Weights of a small mixture-of-experts language model, trained from scratch on English Wikipedia.
Size: 11 layers, width 128, vocabulary 12019, 12.7M parameters.
Training: 500M tokens, 3812 steps.
Below are experts of layer 3 (counted from 0) of a mixture-of-experts language model. Rows are named router (the router's row for the expert), gate (a neuron's input weights, with its number), up (a neuron's input weights, with its number) and show model dimensions 0-127. Each number is 500 + 25 x the weight over its row's rms, rounded and kept within 0 to 999. Numbers have three digits each.
Before each expert's rows: a language model's description of what the expert responds to. This comes from a sample of Wikipedia text that the model never trained on.

# expert 17
What it handles: Personal name fragments. Middle or final pieces of personal names and surnames, often in cast, squad or personnel lists, such as Mullen, Benorce, Mackerle.
router:487500465459489555524489508541519477532492496497516508521515490486502502482492490482466478446527479475489515516476518526522517454506498452486481550499501463532475507493514503463468543507530528486512512517488504441475476498492545492499501509498510501519537523495456501448516528473505487503518504509495529555531495534501494474510528487475492493459531471485491492481480492474513416553493
gate0:480504453493487525455543477523512481522560519533557515493479480516535480489511464553470487481538499530534506455494512493511493506477511516489493529518513478481515511488514522492504554503544502501528526489532529461514523530495517449504537499528491509514502490546486529507506499489509497529521500531512536519533515497488475477463486492460532458516518510484562481515506538496518459519523
up0:495496506499528517545506482467447499462495535496507525530475486533504434568511494533468513492499493521545511526495515565474491512541474502481478513500517484542481528509485487517496492485467505446524486510491482513517508518517455514508486490534490483454514495442536522494466514513494504540516469510495491485490481529455525474489514508567501487493456502476467495486483519482493484510524
gate1:526500469428491531488516487516512489457506512499527517499479469511523516551509479513468487487517512480455512502467504497488526468485503489486506560520488477487441544500500521454466531506539512522496515496500493460493485491461522492540508497520455498487517526486508571457491513508489492531474481460495499538482517498489482446536548496499466535467473478508495474494498512497490463497510
up1:511454497468527451509546525518520444479505512514492502472479478504529431464477487428499519510488540495492534493511468465490492497500514520512477527496506503494447512493499490502492519494529518507531496491515499506547482512500492529515477507528495492466540443515507502523508482554512490492486527491545546500510542503504500500531447491505471527483516457493534493467487446493495493466505
gate2:467519505498498507507557431492508519495491523455496508504516511534519494500492535475476528554478487526488492498515482517515543502466511474442508509480449544539458515525487497486499452497548468519483515512507497473494489532454501462532511508506517490492517534492507516455457536493512499494511475499530513510535493537527524497492538480522503519496490502486488535485519516575538496509520
up2:463529537503482473507499538518522509441475459511536482509506507522507491519521554499520507495467501461496471496505513523491503483449519488472508479474489505506470509470454479443520513487501501526498531508501533499513456475515494573523500513475522516509521502502467457489507513546477556483489521474502485487527452493528486492542521521533509523506547475487497473469523479474548484483499
gate3:492513506510472548531468512550514535527503454470510522454518493505494498486487505491492456473511469515458507471489482493538483528499548489479484527473493497525443504468512504463500464523479515490539502513538495513504455543474493494477524488557500490498521492519530469490502506467560470499496507527526490512527571469470499494500524468502500487497494519511484512488439497508511471461490
up3:474461509503538501484523486504480482536500498517491528532537505507532533547494503519543501460513444525473541488498558494499477502477527576500486497503517488517506529525491483464518512489507478554528462509497447524527497454510525503495529502447454501525492469490502501481499525450506520506472468534471474488478499497509467496497488494520504519477503484459467494504528542502520508462504
gate4:476510474502506505468494499494515480519447503507521472473491521485504475525535510499475535462492486489490493527514508534500513443441543461461502519433493469480452514476493501456536519472507541509541506515467482501501461540532487503510467550501523500475512490480498512482533514449514487536487509501507511538469520502515472476489523489516501493527513498480453518503482524480501510548546
up4:491456509502549522487464470509513476451513450493470517491502463464467530505445530483499489544474470489457521530508459504485516478495525498516493546498507476488500515485502476466483449512484489499508536492479551509499494464501492492505499495509497498515497544501479484496493505475523511539520483528508530495439487541450521530482512528511527502512461530497548487504512517517514496470570
gate5:485499504486510526513536529494524510514485493500526496513495524491527497504498491507453485506513518453519502506523469508502520492505521480490512520497560500500458521467484488459520533467487485506514548460486481439444497507507542557499496458504510498511483520503479514473495467495476536500535474477543525522503499454467505473514489483520515553462551466464461475532491527546506487470532
up5:470434501480469495443510506496494504530493530501480481538507505527520538506458467502513483523527539526492472504461513497523450503481481488515502445480482522468492531491479550467475524505489514436461521461527463492508465505495497528486488532462479488509519494489473521488487538500509507477500468470490517512507496484462467459496473436476477499516485486510472469516493490475466502515522
gate6:516474487555500491501530554522488509529524488480530518465491491511486482516459508481477519478548509503507487503510468544471515512520528478508491509489545485489461495432468501481535512527511581495502459520528453499477499547495529479509526500485497566506523477471493497464502525486511527497545481514531460491507527526511464511522504497506512482496479486464509500498476505494547488516473
up6:510531505533465490494516494545494502483504468511517510496460516560501496489501528491430472520502454521525493484530501459518508460482504484484481466487512514485502472533495530518495541571527493527532499529516470509493487506518483476527533506534493493480463495510491506526531525504447498502495478514467494457463476457494502517522509480484485499446536505490472500493466522528505496517428
gate7:559505471501553513537530545516485510521501517468516478525471485510514511475479478435531493497494471500501485530485542539464509464492502473498501470495470527500471501466498505492505503560527476469517505490431496514489502515466483489521490471533484523486484524526506513514509530470497469461466514504481485515503527522471560455499497503442512513492502490504514454533472492482531488490492
up7:505495521519471495476496496450509547515508478483481517504486511509514488498546567503519515494493515528473515536478476524458499503486539510512525466483495502499476502466519499442481498499461519520500513493487525490494446537528464465469472478493522478544472460515487523524503526468494497531493548507519502509464466489507473460497480533484501488455483476444534500457474480493477486554499

# expert 4
What it handles: Infobox field labels. Capitalized field names at line starts in infoboxes and lists, before a colon, such as Status, Country, Died, Location, Total.
router:525534478507501512505482491477541457535489459506508522562527460493471488490499510471510501461501522497497535523495512530520519472478500489474492511509506478486520470524499500463486530532509526477497506514520460471504491504515512517507524487456474520514472486513521524517509478477437443506515467496505543520524517540506505497527526476474550489508503477543450480452493468487527428517525
gate0:513487492487494498451515524472458483531482488514503485533469516475553508550531450471473489472521507498488491487495513479540522472514542481474495544465478509506466490505521528500498505504507544521504533478461481518496507521545511539491489503511478519519441458483498494500517510472443458520521510522486506537504547480522525495475531490502549522492513484505509472452504528545477503463509
up0:490524486457496459465451496494476487484511517480464480462516494538536503484512473512450506491530510531511477477535495491503493501532468521479504515499496518512518492521518531513524498501512519502505471519500500483462463495496521510460509505506507471510451509501513491443487452487486484494488535517502503509462513534476525502518421514494492458542448460477431465492544514468504480496470
gate1:510507496540480523467492487527495526528500485479522492549485500506509517526515484477514528496573543498521528528478493534507536460492540501519502523470478473509513458500498538486466492480519529480490458453518507457501473504507513493473500508434503484457459493467547516474550478499493510506507477518524513490497500506480493490447511500507555467486494491489478495485474451462514520460520
up1:489545474498594473493462496499473519509475509531486513485502490503497507517486487524457480457534496484481538528527467499477445471507512507512533522518492506457478507504473495444508513536503490530516503495475528480510498524516513529484524501459508509505507496548500486484504539481526475521490525485502485475491494481517531489446511542464503551463513443493484550494521473511513513480523
gate2:504493472498522526466506471452549481546491491505516512450524504454558521469517520484472481519487520544471520502501536488548488462474504483506521493501510527492482511550511464486505502513502535481510507439523497511459473493497512492479470479445491501505507481496536541499506547526478525512466489477487562501515500524506492465482491468488557488531482498515485503478535495481479483480490
up2:532519480486501517541517481527519461524478534549472499475515484497532493480482483500495509510471499473505505519517448547460472481483511522468505482526481521476525478497518454516522524519458537466501527511518511473449518515525500476483497479529432476479494487458532458497436511455460505496492494470504453512475502508513490483513470536496516503510495549536477489496506505530499528481491
gate3:504509541502487496551517488439477506500499474467485510519554499490448465488560532501476539478496513464483518538528525506477466491467501490497454532479488483514437488497523512511487511555460514523529463513521480496507493515473472512504484501497497553498531506509525491485504504477486489488512479483534529480516483448480469492459530511507517479509530520464453529532513488489493468494487
up3:496489494525504485519521505470453493544537509544493510462499476563495500472491494493511530511494471507515461483544448509466526484491497445486499510477531530471523524515478500503502518503471529515484529517500505504507525486451468545487491500548516547518479501483479479490472529500504521493479507485545547532485460486466515531542482477537503512481470527528524514459514480527527465512472
gate4:512508487535465454502512496513497495518516495509501501522522479468460503514541538532468522503457484488542537552464502495541512438513508508483529510492475475503504485510507534497501497491499480527518545492493496505486456521509550551534526458477490485483503488511495483506542538490500502523449551567479531514522516466497505499479495462468518487505541513525468471487467507483485506532506
up4:492500482500502476521528495451444491518517487500486533517509487470489503552457492504497490455479474534473503466499527502490471470486519494476486512495518456508507507500503448543509505529510483470513450483507539492508520509549498491519563521481528480520505484475511480510490514561508489511499499504470485488521501498511490471482518490553449540492527500547520531508511444471487514447456
gate5:488508481525517518517464531500570471504509486495474479522533475446510475493468509480512481477490497528486541531484503488506458511503521487521452497544531522464523544499513500453504477496516507491505513487514510456486480474422493529520555496507458446517481525496522504510452448468487502500490509503501493502495507499496525508539486510454541449528481505502502499483492499521502481475532
up5:511495512511513549458513529487517531505504505525480490500491545522500483524519502523512468539486495475532512527474503509518530473490493475448483529520510477540503500486471488506496455508519517534521456516491472527469525560486500446504504493511522490543489499525530463511526475524528521454473477497463501476514488520463521504517526575515503458481484542481524481463525488519533503459494
gate6:496513466498523519489554521566489528515489488540469509502493466533483521470497476506533490489531517483462499486488510554527522492480485482469518485507534488507502522515508472479510512529516503443525496467537484539544498470513483496473478470484506498486481475506515506487482457515444460548516496456519494522537498514478480461515469472471513479486531477473478537480482497518512456452518
up6:510541488504519467488514509551546558492459515531462506517513482532520494496478521512503541494528491517490531492472521507482474480500512491543511473505463531493515489470543503476545528485490517500509514487519517424540483534534510486471501483511462479519497496498480476447482501523501491540507481508484524497498484533516442515515504519453513487514475511477541515449479498479469457475511
gate7:508508501490457483494511463464527536478514531511543463508496514510469444454512555472505546495504459493496532519477490506527500481516470486439492512533496493510544510532495527458508513529547497531487480477515490491468483535470513511486541477521520495495465517482509526508496466486455467525532494527515451513507503506457512545476465506507507523488486461491501528503456511484496530480493
up7:452508542499503500495487509444521494479493466515476534492485515492497486513513492494464537503525476536489488502491503474490496548503527535491470500508524435508505532512488499511514516516501499499526501456489509520426469535480504487480530520445532511510464537490498475554495511518477517502513505505531549526493499494456468534537507480518546522521510463466492483491503536535502529558487

# expert 6
What it handles: Mid-word name fragments. Word pieces inside proper names and capitalized words, often right after an initial capital letter: E-mer-ald, E-ile-en, H-ub, Cole.
router:548504506460509543547482489512488493515491470481494481517533483494475479517497495490476492456532494521495569495478528493510495493489513490482447503500516498506497496528541495465483548517539531497466493518476495471471536557499520486524475464490479497559476478480483494484498508505476501514562516489497525515546473541467522504503531486488513480517573477512495525490523481452532500501492
gate0:473477482477529472508474534461499454520495507503527493556479519538478494478462483501482519492498474534486576511483546512513511498470537486514512501524513486493539533552527508474549524547502493518520501535471477507477490520503490496510457499449489510535510471487484475486495515502513477540477513534537507507508492530500527450459531497507474448530489499515490519502493528493528516492539
up0:485479473486485477462526503515464472490486482478499455480495479493489528530498494523469525522495523524475481467540511504503506517473511484499498475530522516485547485481502515506477483484486503553507458513501442518465487520477530487543515461463501488476506489477501517458513491492475502488528485467462490518482517551473530469434488477510489428486548498552523511528478494489521508454506
gate1:488503475486518512519478528515503488476528476482479499505510529466510481492492460514495493496488490530537548485439493532521523503501514470436497485480521538575520477528484518494484541499504480462459557518464527505483501484510466487497475490501487489499462459491493517498480498492471486536522548495487514520543499527522509507519495485458482476507516540464534469441487503505468518458508
up1:518484521527450528479517484503525460485522458500486477510515501432513509484486521502498521522520505510563483500495475481531496452486453529510525506467541500510496514500468493498491533528494493468538536491541484502527510521523494593532517501507489456477526501524452473514515531473506512505508528465479508483518521504518477530459494463508518523509476491519478507507464462517531494514496
gate2:511509498481520497497488458504523477523492502423469466554482496548483460510505522507482486445533496536505521497502473519503505501518475486487486476506475522536511523512476496540531558530553561522474519464514509450518517542503508462505490475479508512488472479519510489516512497520484547468519498481495523503491512492502496537491504517500519456520541508517472520497484489481536446468491
up2:470519529505499501494499502491520494519516488497507557524513512525481449491503532510473522560479491525480485495535502470500528485496493532513472518527499496519448490470476488509480517454520487489477541530479475527538500452528531462463521532522490509510509465505530486481476490499527483504517415483523500472490491539506487538483519526546505543531517443501488486506546527484513486492517
gate3:531494532489487521441502462470466474515527469490487512457526496476494485520491510492525499502481487509489486482500522487465458506474534515500476510503479467501505494529505483549449498523467523511487510526534513499492481497543534493489511477530553507508494553461468442477492570498487481473487480520543520485547488501488507505490558510488492559493513504468527497473503516495534484536509
up3:547475474502502493467519502519548514480507495533503515518466482455491546465442492490525511497480518500490531499504491498501463499511498482487490450529525512480511536506515489528483489499498483472513481461465481513452494526536534491512515446462517499489482505456552486444510498467498505461521533481465524497506548531515496518491484486502480468528482508485510508527512450485472488454552
gate4:551472498490495497552486474537560472523509444497495471483432482515477489480487470482465478484503525520503533485499505472485495528514522529512454453530517499479457485519461465506507510524551530513528525519489524477472496533473502509463493470471521476509476510520469489492473517515491499473508514507487526518513470529499526462501535524523487468514535487465537531498477528536505508498503
up4:495484514508498538495550489521472477481528514491497511484494459497472484467483486521486497519539471479476499481473490447484529507493456538457534462495562502529498485477482480515471502522507530534532475527480509524516544461517495477495505523472528510489497446492466486509499548517482519523499514466512490481511544533491497521501521507436489516507473519489552451477499483481546534519498
gate5:527490509481512533503509532516517481505533528485497536531514513470521511513529518460486493486504543489490449503479497537476459486470546493510444461495511516481491474485562498436522496485526509444518510496473525495485498518471503474530467467463480481483498483466520488506487503517487489505522481491523513512500478483502456511517586492505491473539544520505472533465498495502474519537500
up5:486513461523522493481457468480516521499459507512464478501506502528492502541511538518538488481484524476526514539468496507522487521481548536506531504532510524476499496507545449469461478517517501449544506494562513504538493503514485527504493533523504465520520517505428496495537465465499507472470498535481513490475529504493498511493508519472529544539545503484507515519515503485542506493531
gate6:551495494481532491527503522486535450525486501519504469529511496506512502471475509545499547505526478493439528498510542483502518491499508483546498521505517468506517524492533441515480488525507504510464423528470465431477483498536474528489468468534497517519523482452459485514510505545495498522507503482511488542506497529500517518522512472529502503512516473483486499524487491492478457529497
up6:520472510505548511496536448488521507510550520514493474473521547530530507483518537543489511447538511486504527489536469510522490487456497524496485465480468485524499500473484512490521499507522494483498541502528516522530476507562457497526479518516469487464446490501549521470469461451499504489493519525535533516533512505514482503503508523471488484484501516518545485522522480540491514464493
gate7:547530500495487507538469470520509526514483477484511503479512499465559505503507500484472480505548490490536539469474536505505503513525512459509501498480483510460487432495544478458471538486499496466455477502499545503505562526482490444473497505527529516510518509499494487493521498498509485501513476476498553543501528465537450503490522497494527473510519476492512457487513464475493485503540
up7:511462513499470516500497513522550480514468489499498511497465529530495482478506496518499519531526491504508511507497475505491504476511492520486468531514486554499485450534483483499503507496531493554463496481491505469454491480483477465496516503459502478529516521488426478480454577491479540496522562534522505489518499523485492459506527507519458511517520501537535485485547520529470484472480

# expert 28
What it handles: Sentence and section ends. Full stops and line breaks ending sentences, paragraphs, table rows or headings, such as period after "$600 million", closing ==.
router:530503491507508507513500493511528471514515461500522494490498468498450492503501476475470430496519484475477526557470522520497550469496511500451494536525499474499527489488508519481468513515520516506478505525461468469484530549520507497486490452475500499537534485487532550491526511510488481464526527538509514541511487503490516475531475489504512465458544471534452502475509500459528477515533
gate0:536471520466520467475509487513502484482492518492449499463533493512511488505516504466498470508517542483533511505531515543492474504492505470486502496508494478502524538535523465472515500492484523488483494510478465468535496489485509527530477487547556508482515482519509532482529511496477529471526481500513522492536452549446552528477469499529487520497540528569465491531506484537473484513472
up0:470501507533494504493507548526539480506512511503493516518520518478488497543496461487508437504507512539457474468491509501460505483499461525505462517489470485521508508537537509536544512471482508454437500517495491474460496519484443481518521492531503533497464500514497552499495445508488516485498519490522519515500473489502464483495469516532490513531535520440491507503543509523477484515451
gate1:520458503467447532489487527541498526479492503515502465472475539484453473514532513522502491517479520485505490473500524510486523473505479496560469474518509506488485476471534532512487508444512491461504488542476487488503549505499517475534495441502562522499496474435505462479508542524530489471543508473515499475511481508487465471480483493494519467501494485477516509495515486504520522482452
up1:517523449491468501475506544475501448507494462492535436477541545503510541494544487517488502431495540506476539494508511449501491523555506528460537512481481528476484510517484495489507493529498469490532517450503503463516488476495539482498503521513523517507529517529491489485501488500480493507471447513509496498513505531507529462520499535495501499545513510515507485484497549515516491459523
gate2:494490458515495540481453487526492462487465487476455473455520503527487488470531484482505518493543520428529469456525517470502505489508484514498481482492513491489520519514491512511489477528522495485448459453503485487497551522492507522499490504543519534536474478493466486485500485515471471415492514492490517542486518511511486461563511508511487476488526509494494510482494493493527544505513
up2:516524504552555517519500497506477465481486521536490421558512513465478500492522544503495543494508525516538490490511488485475496481521498492487529481496472479494498481467516429505489468530511512433489504510465500501447525494479489470506488495464499491497491473519539485523526529501477501481528514524496485545508494492492455504505525490516502496477479500548472479486459524515452519508471
gate3:522482489530466499506523512492481528513522465488486494488497517482490495456472494463493481554484441491483513558432473530490533493523519536478504507486476509532484522467433520486465505482507494512513523491537452541477522487505460506491514448493476493496502494442564510509479518521524482495504473492501483486504510521485510482540513487495506467455489526534487512498485530488512482457518
up3:517491475538452566523474508511504531524523501516502478453491507517514479542477562504533498490503502506530487489494487516508496515535488476506524495514476482535507504505477474439489520485516515534487540477520547481544446502498493523507497499554461489478523466500489505472501497508463548440546511503506526518482503502492508504515508534524517482445523532461509490512511506520521480526528
gate4:531468477464529494486530508537498537533524503481510488504459523518484475526493514476511488496534480490507454459483546502485477538494487496499477548490537481521539495477438508499550495487516518526496506521530502500502510492487506547552489513501516517541482538534484518452456489520488467481513486494501432519475477513466553487517483485503508487512502555544485487502528524488515517509501
up4:532511523462465489464485493476506475489502507508480522480488464489522427508459477503523492510503470464536462531493485498504513468506496517478512519448533515468492458530496506460515534493508527488469556520484530447519482505487478503513500479502516529498547561512494504484446516495499508490520544475453491499466518478502493517511538538555499491514518489463535497516494467515498499522506
gate5:515484494490506510517513531534515477488475499484509450530496491522484504484517493458525471500519514485498476430517577524526515453492542528529553484510506473473498454482503473520460492513507500477538497531505486472475504543536484498537503520528537491484484464524524527501467510507455496496467437517475500478501540508514511499547519449494509495492509499497496475493489487508489549503526
up5:480500420482472550499515525507521487497525539455469500465507502503527491520504468509465551517517550471514489515476503489498516509516518509499471515478493484483568509509507493483487483485479519529462498475551507461533487513542485470491475516518540494540521501559524529482546507498445486494490501539496506498482539525485490505500516525476472483546474490494496516515510501525467503508535
gate6:495494491509537499494542477468520516508523489533525492471507526473480472495499526515476536517514453447490544533482513480525540526486497517514499523528476476497506520508547494500524482540501473500466491532545459469501526511526463530511452496498458493562506516466486462501516500517518479480496500470489511550436454460507491484515493485513508522512504463561507513498509469506509517519487
up6:492486485522544506444528513534498464463500483494539497501514523481477486480512471488515486520485494505527507496532474457513501548430516494575463551481507461515499530520508451509519479458500464509514521487538536493459468516513471508477507506514472506524469481522487496541492479467506477486489527504538492554479496501502498496506499499505459526545507479530487507527471473517496507499530
gate7:541515540487522493511489517507511495522517514485498517483481476545491499504500432514472526517512491461515489523518566528493518516517513520501494500558495479491487479492516456477481474498537516496508503467474539510466504538533489490469510525473506508500520457499495474478487540511444445457506478518507531495531508477484511502547480536534503469497523552508529501529442493495515530494539
up7:509479493495520490453527502451483512483530540525498503502526485506446492545475513476527519468495531488524566496497519493481525489501494515515502487448514486506519459531522538532510512444529519501489491483506492489514517497475504432538519519491478495490490489469493508485510528524465458499499534501474453451474489517531486485484501498503478549523473512501497498449537464537495474512455

# expert 12
What it handles: Section-heading nouns. Nouns closing section headings or phrases like years, career, life, season, as in Career statistics, Personal life, See also, Background.
router:495540466495488491500498458484527462507504450512511506548520479512477463472498514466507481459525513493486545523493510535517545459474498502481469510505515473496508500499492505489464506531502518471519493511490451488493476528505534510526525478446492502523518489524513531505504497474447454499507481516509519502573510528462478449503495478499535478519497482542503490488526471516523438546530
gate0:507530483474494508521547454524467504546455471485506501532513502460497466522502467489517518556519515542465512530481484530456490460496490538446503512467495451480481475471482496521480471510514540504495462515516514475481526527454507490500517471524509514495492516534477536477518500503539500544516469544506524497509514476527489486508531513460488512481468481534507486505503524473515484482546
up0:507509517519523493523489478497524510469540477505506470543509489475483465487502510511509504511458442501478472446489481492505495545456511497522505521530510496529532543509467465527479495494465513460478518520521544510463481497481504490476532531514479510539462497493533531539482515480507523471499515501550501506474526518515469517497500478452520470490560508498448506475512540502475462454515
gate1:505535442487497487479478444511499499522474482494529532507499480536493462459509478512484478473449541473516508492498503471501541516510496477507484509525485511515463507507455477512461519502493519526530550541460496516483478541484541514502494522414487521502459497493492455491507520498474464492472521487481490495539544509451478507529491506526492487503471508526503512497481526488534490500454
up1:503489469506532501446506500508514505522496492533507474493476462471483458493477509514521531522530494516549477500500536503525479507510460435494500487499448502490512499489460515511490524463511534498518484553526492504482506550485481513477470481553514450498520454501527462482500492489511500562510520531488512504488492507459500516482452547486554471500491489513500492538510555495484515467494
gate2:535532470449481465445524465525539504532504492522503496530499497469510482501451512517505453521534514499492526523469518490473512491477435481457515463485488517513475534505514467547487528514503531535547530505501511500488507503481497482502509475505465490493494505540478497487461495476472471506512540537455495518507537511518470489495495525463512523494492463488467523465495474501522437511507
up2:461470554527534462440477459499507502487523509542501487492539507521486511457452511519543494506521503502490531507478481545512526460513504543480472476516530526516494470560460494484482509459495493484523463538513470515486488477512514540498516504516511522503535495519495489496494533474519484514512541556511516489509548503486478515478501520507489490461493496538530496489505518497488457532459
gate3:501532509522491492518462479437502506507497475529479503458552513475522549493504528488475543485506510503524526479471457558487507465478503479489485512536503509542518523533490496494478474525522537491494525507496523573500506499466543520520514512489474511510541481529518497499529463515486540529473492499507513533481496524487472526492485483475534486498508483489488502498555491529503464546442
up3:482540503507516513528512505465528509512487540520487466485443480515496469511467446462522527502531530457511496513516495473491472484519500518506499482541497485525536548517467504475481502530529556502474459480500527480516503507515509503486495446499526498490496467528475497540463520514503494505498498550483506509462490491526507475492557491488532508515487456479508459556564489504531498489478
gate4:511496507474557503506540520578487463482508492484499502519508474508488491473476502521438459462498514490507505496521539531528544473478533473483474435495490507541485546493452485508488506496502473506479535493490501493514498492488497531521498462493451481513528521554513522541471520476478481528504484468498520495489480492500511506483514471514524543495478525459525460506525469506506493464471
up4:438480501514466505472447511535507491506541457466456524507487527512490468550449488514462494516500511467490526501494498485489504516497496505482524467497539492529481518520506482545432481522502482496458468481453525492493528512477463476486536505493508531478496494475510507524532480510496497490520541472509511517484480532532497546508511503472537508494540514512525548472484514497494447470497
gate5:472533496444468494529467507518483504477495485536523514555491432519507474530476434485504459478518557524556538511494514522489530486473502495538446497505522515502518540474464501508502532475513457470527486504496469522501496516514499498498510464457488501513475496473482543462487503525515527512514489478519518507534472500511500491513470490504503532554507491509519477546508522486494501493499
up5:482488514474529500478535486485510519481473489505498511442500518503503501519494471523505496458482513512453485534538478503474492524512448494490503494503488550496492535484480511469491424525517478494486519506550495462492515520496435438505459551508539510513501540492498496500529465499493459487532526471548505487500514496457520545476496483481481520509448531517497509535510500481501496517482
gate6:501513550455465541536492481497492487491542516488547517569528481523496505525524524432493495505495508473490480497510529475484532466442499488503495473521503507506468459477482499517472498521489526514495465533423503557518514484502505511492506548466511536513494444515492524496497495471510527481501489505534501487515507511523510501498500520496467482544495512500493485508495491521540451525527
up6:538498446515487480483537480514490508550461455467560490486496498491478487474492487540515488501494469499513501504538535452517504541472476506518483494548482504540528511458506468546494485510539549504534552457538507486535467512481482465495497519482524497484505494467478473454516497429506512494517502523510515495482509548471489509505520479502487498508471502490518492497489498462488473502501
gate7:491502508476472474505554477519482512484502463488508508542514509547491497477503548498542498502521531504492570485507508565485565513469482489532474493470469499462512497490448488493512494537485491504539464499498523476442478479536499518498493506479498512524493517491487517523509527500510503496506486500512465523494513512485461449464520485489499489524461506516525457430497475489508481464527
up7:496464487513519466513484522522492467473529527473520518492518470504516492516535526522480517493504448506512518528468508554493551467534476508492463484508503472481536556546494505509538538519475511515492514475486506500521508490526506483511515506465500481536484517525476460519483507509480470517511459501459476483556479460507501527439483517501534470536513480454500519502451483525478468482509

# expert 19
What it handles: Institution and topic nouns. Head nouns of named entities and topics, especially War in "Second World War", plus University, film, team, season, school.
router:524552484480471522530476461502531444537523495530519544499521463494499500466511459479489488453510527500505529527492497523539526451444507513474480526518492485499475518499503515463481521539496504469479516515451480479475480508502517496523508490462496502505542489504513506456516482469501463503506475507521508539528515511459534497476481460478527476495529480511492502478506443505544488543522
gate0:510497506485503546521520499435514493510489470513473535497506501462526478482515545483485509519530509501510492490457492553574452483486481471510525521507541505499486498536477562491510510484458463511485493491518505479463509523510521481479496457509524505514499478540494503473482503561478471510501500477549490488516520530468501472466493438514533489516505490487531488468475496474515476466520
up0:478529501509523487467536527514473488535510556489494506540481491510499477471551538510457473494469523470544538502494484532530498531504476486502502473499482495544495482512483506480526516489541510505521501510548496468509519455495486510498476503545523504481503486513545533464486493487533488491531535515498457475498435460520533544511501504541521528528493487540525488491525550492525500501482
gate1:498546468524498528503517468501504466510497532544497495510442500473462468526522472457475504495502509491465499529478493513509478460511587489471504521475447511505507514473442511482452475492485488507508480481471484504495545472504534515480501472502478529474455530523474483460486499533456477534527496515479522506483515507510504477472493484495524537483486498447480469503497506494528512478503
up1:517476480516467495508461502541527551513498528507483523506535476478482482508484504525490483519479471536503465500475522460486486546473486477520514498491500437474538478498582508453488453502509532464532526456512500500458507493514499513460545504520535538522507535526494529507496504490525493435501491487490477489504478464491497499489495524494470489482521526509512464504508517540481535493520
gate2:493493470533428511519487497492456496516526443496460537501529488454515495479529469512510552496513516480491515501488479584548511510452496467425498493510514493496497481493518522471483482524468495500464502506476446501508546524500508494496478466496495505471513483504519495512522515510512496516444490502491467505518544497462515496479485526508529493491517468467476501488484457502527506497490
up2:474508494505475524479497547510429502523541511523485487505506473466543541501542439473491463529538521501494527493530472507504464474479501480451486501496523527474472503493507515498503461508485517527513520521499543499481522544494495464528504523494503568470492516542537518453497512490464513497492507467514479496506514513479497486478496480471502448522548534461510538507481498495517499512473
gate3:504502498469509467517543512522529472489481531481512506474484542501497467485492468493482506506491518499525499539497486533563521518454539453465447536486510508525560518483522489482464477478488491487488500497457526525477458519542498548550523511496475512482531514479489485464504469456511489506469529518521489524516469490492514510512536525515503455511523493498503497516511533529523559504519
up3:508446494491510533533508502517498511545518526522462518521491490476500501479517504472514479545524498465510510550484463541480496480520497491513483504484481514470538505507524516481519544521511483511488519523465489521467542498492436480492480501536470485480495492472534502546513488505497529516494546483459507462434521504502468504454500532536506507464486517453460477525530498520488499526547
gate4:523510525520457526541475512499492489530453529567456495446517459494552498480532481495490515463489516538483479468482516574499559522499510479496531525534513485509461492462535519510499514533472483486502520516487537540506514469480534529496522489500513485524485520506527529453512473512468460485471489514495489504471496524461502496508478500516521503504517531485491487487488483538504503481489
up4:481491489478502457495468534502461476496471535550436488512481442494501487541499521497481482508490465510502510461531454512522539556496503513487530495494520517491490498452474510502491520501492491541488501480507521481483519503552538503506496488488497431497540483500442507502530488494537491493488493479464515500434494456509533508485529527468516527504520482534468484506481498507521496485472
gate5:550519495485529486500500527525535469502519543545473522499527467483522477515486504504483535520508486492487513484534462487543516487480464496517505495472505497463492509521470497507499536486546453460503459483481453505491478503574486516521491518500493460467479524488470469464492489479484502512517513468554484499514498498434474468497524526496536471499494461525549489493482517536518506525485
up5:516456547489501467519495484487474501504461537510490453511533495483515486506494541522456476517532495466502478471491468520448522523522470501531528472466499500479543515491469516503514518488492449480490497515496500488555555523452544517524504471496505513504515496493457509537491531467505513522486528505508543509521510473458524499494508450522479490457525493472471475514500529461485490504541
gate6:541520545523465496500465497519495505475501505500509493534495454480464496534502467469455498483526517512535484498545515523512514518496518465484479482520525493491482522508555505457486499539527522497481511471493479526537523512535480543454487490474480511466489481493504523494455480515487485512476512482541551500529542486490504515517510483509489494554525495524479527580521542528524494521477
up6:488503514464452530498547486478537499475483502517463504501489512543510528534478457462485507486502487515454511518480478485476498473492491499531484475480499499491501528489496441511524525529506492512503448513487460512491506513440472465517437518527510517466519536490548481518516508518490489495488492503479510508537500478524436479482474515475544514494516483474530469543452492523540523504517
gate7:497492508474470520511518504457499506516483504516484499477509497488463519513481492481496503482523562460532489506505503544517525504494524489484492498497533474488533483540476468468571513511506552494508536509504541499523440512490504494458526465489516560515550503505534527527519443453475498494504474496506498534504501482481461498499460524535488505508569501498496507523494510519551513510524
up7:479497508503523540482520480496501543467453486520519511519487476497461541502494469476499504539446479477486484494544488478526501480476479514532521479518537518543500473491523490527492483526474496490449505471505510450470503511544533532500486474514485493454475501485439491481493534486496534537522507487512510504510498508478502488512528514470506528466523439524495529534489535551479476508452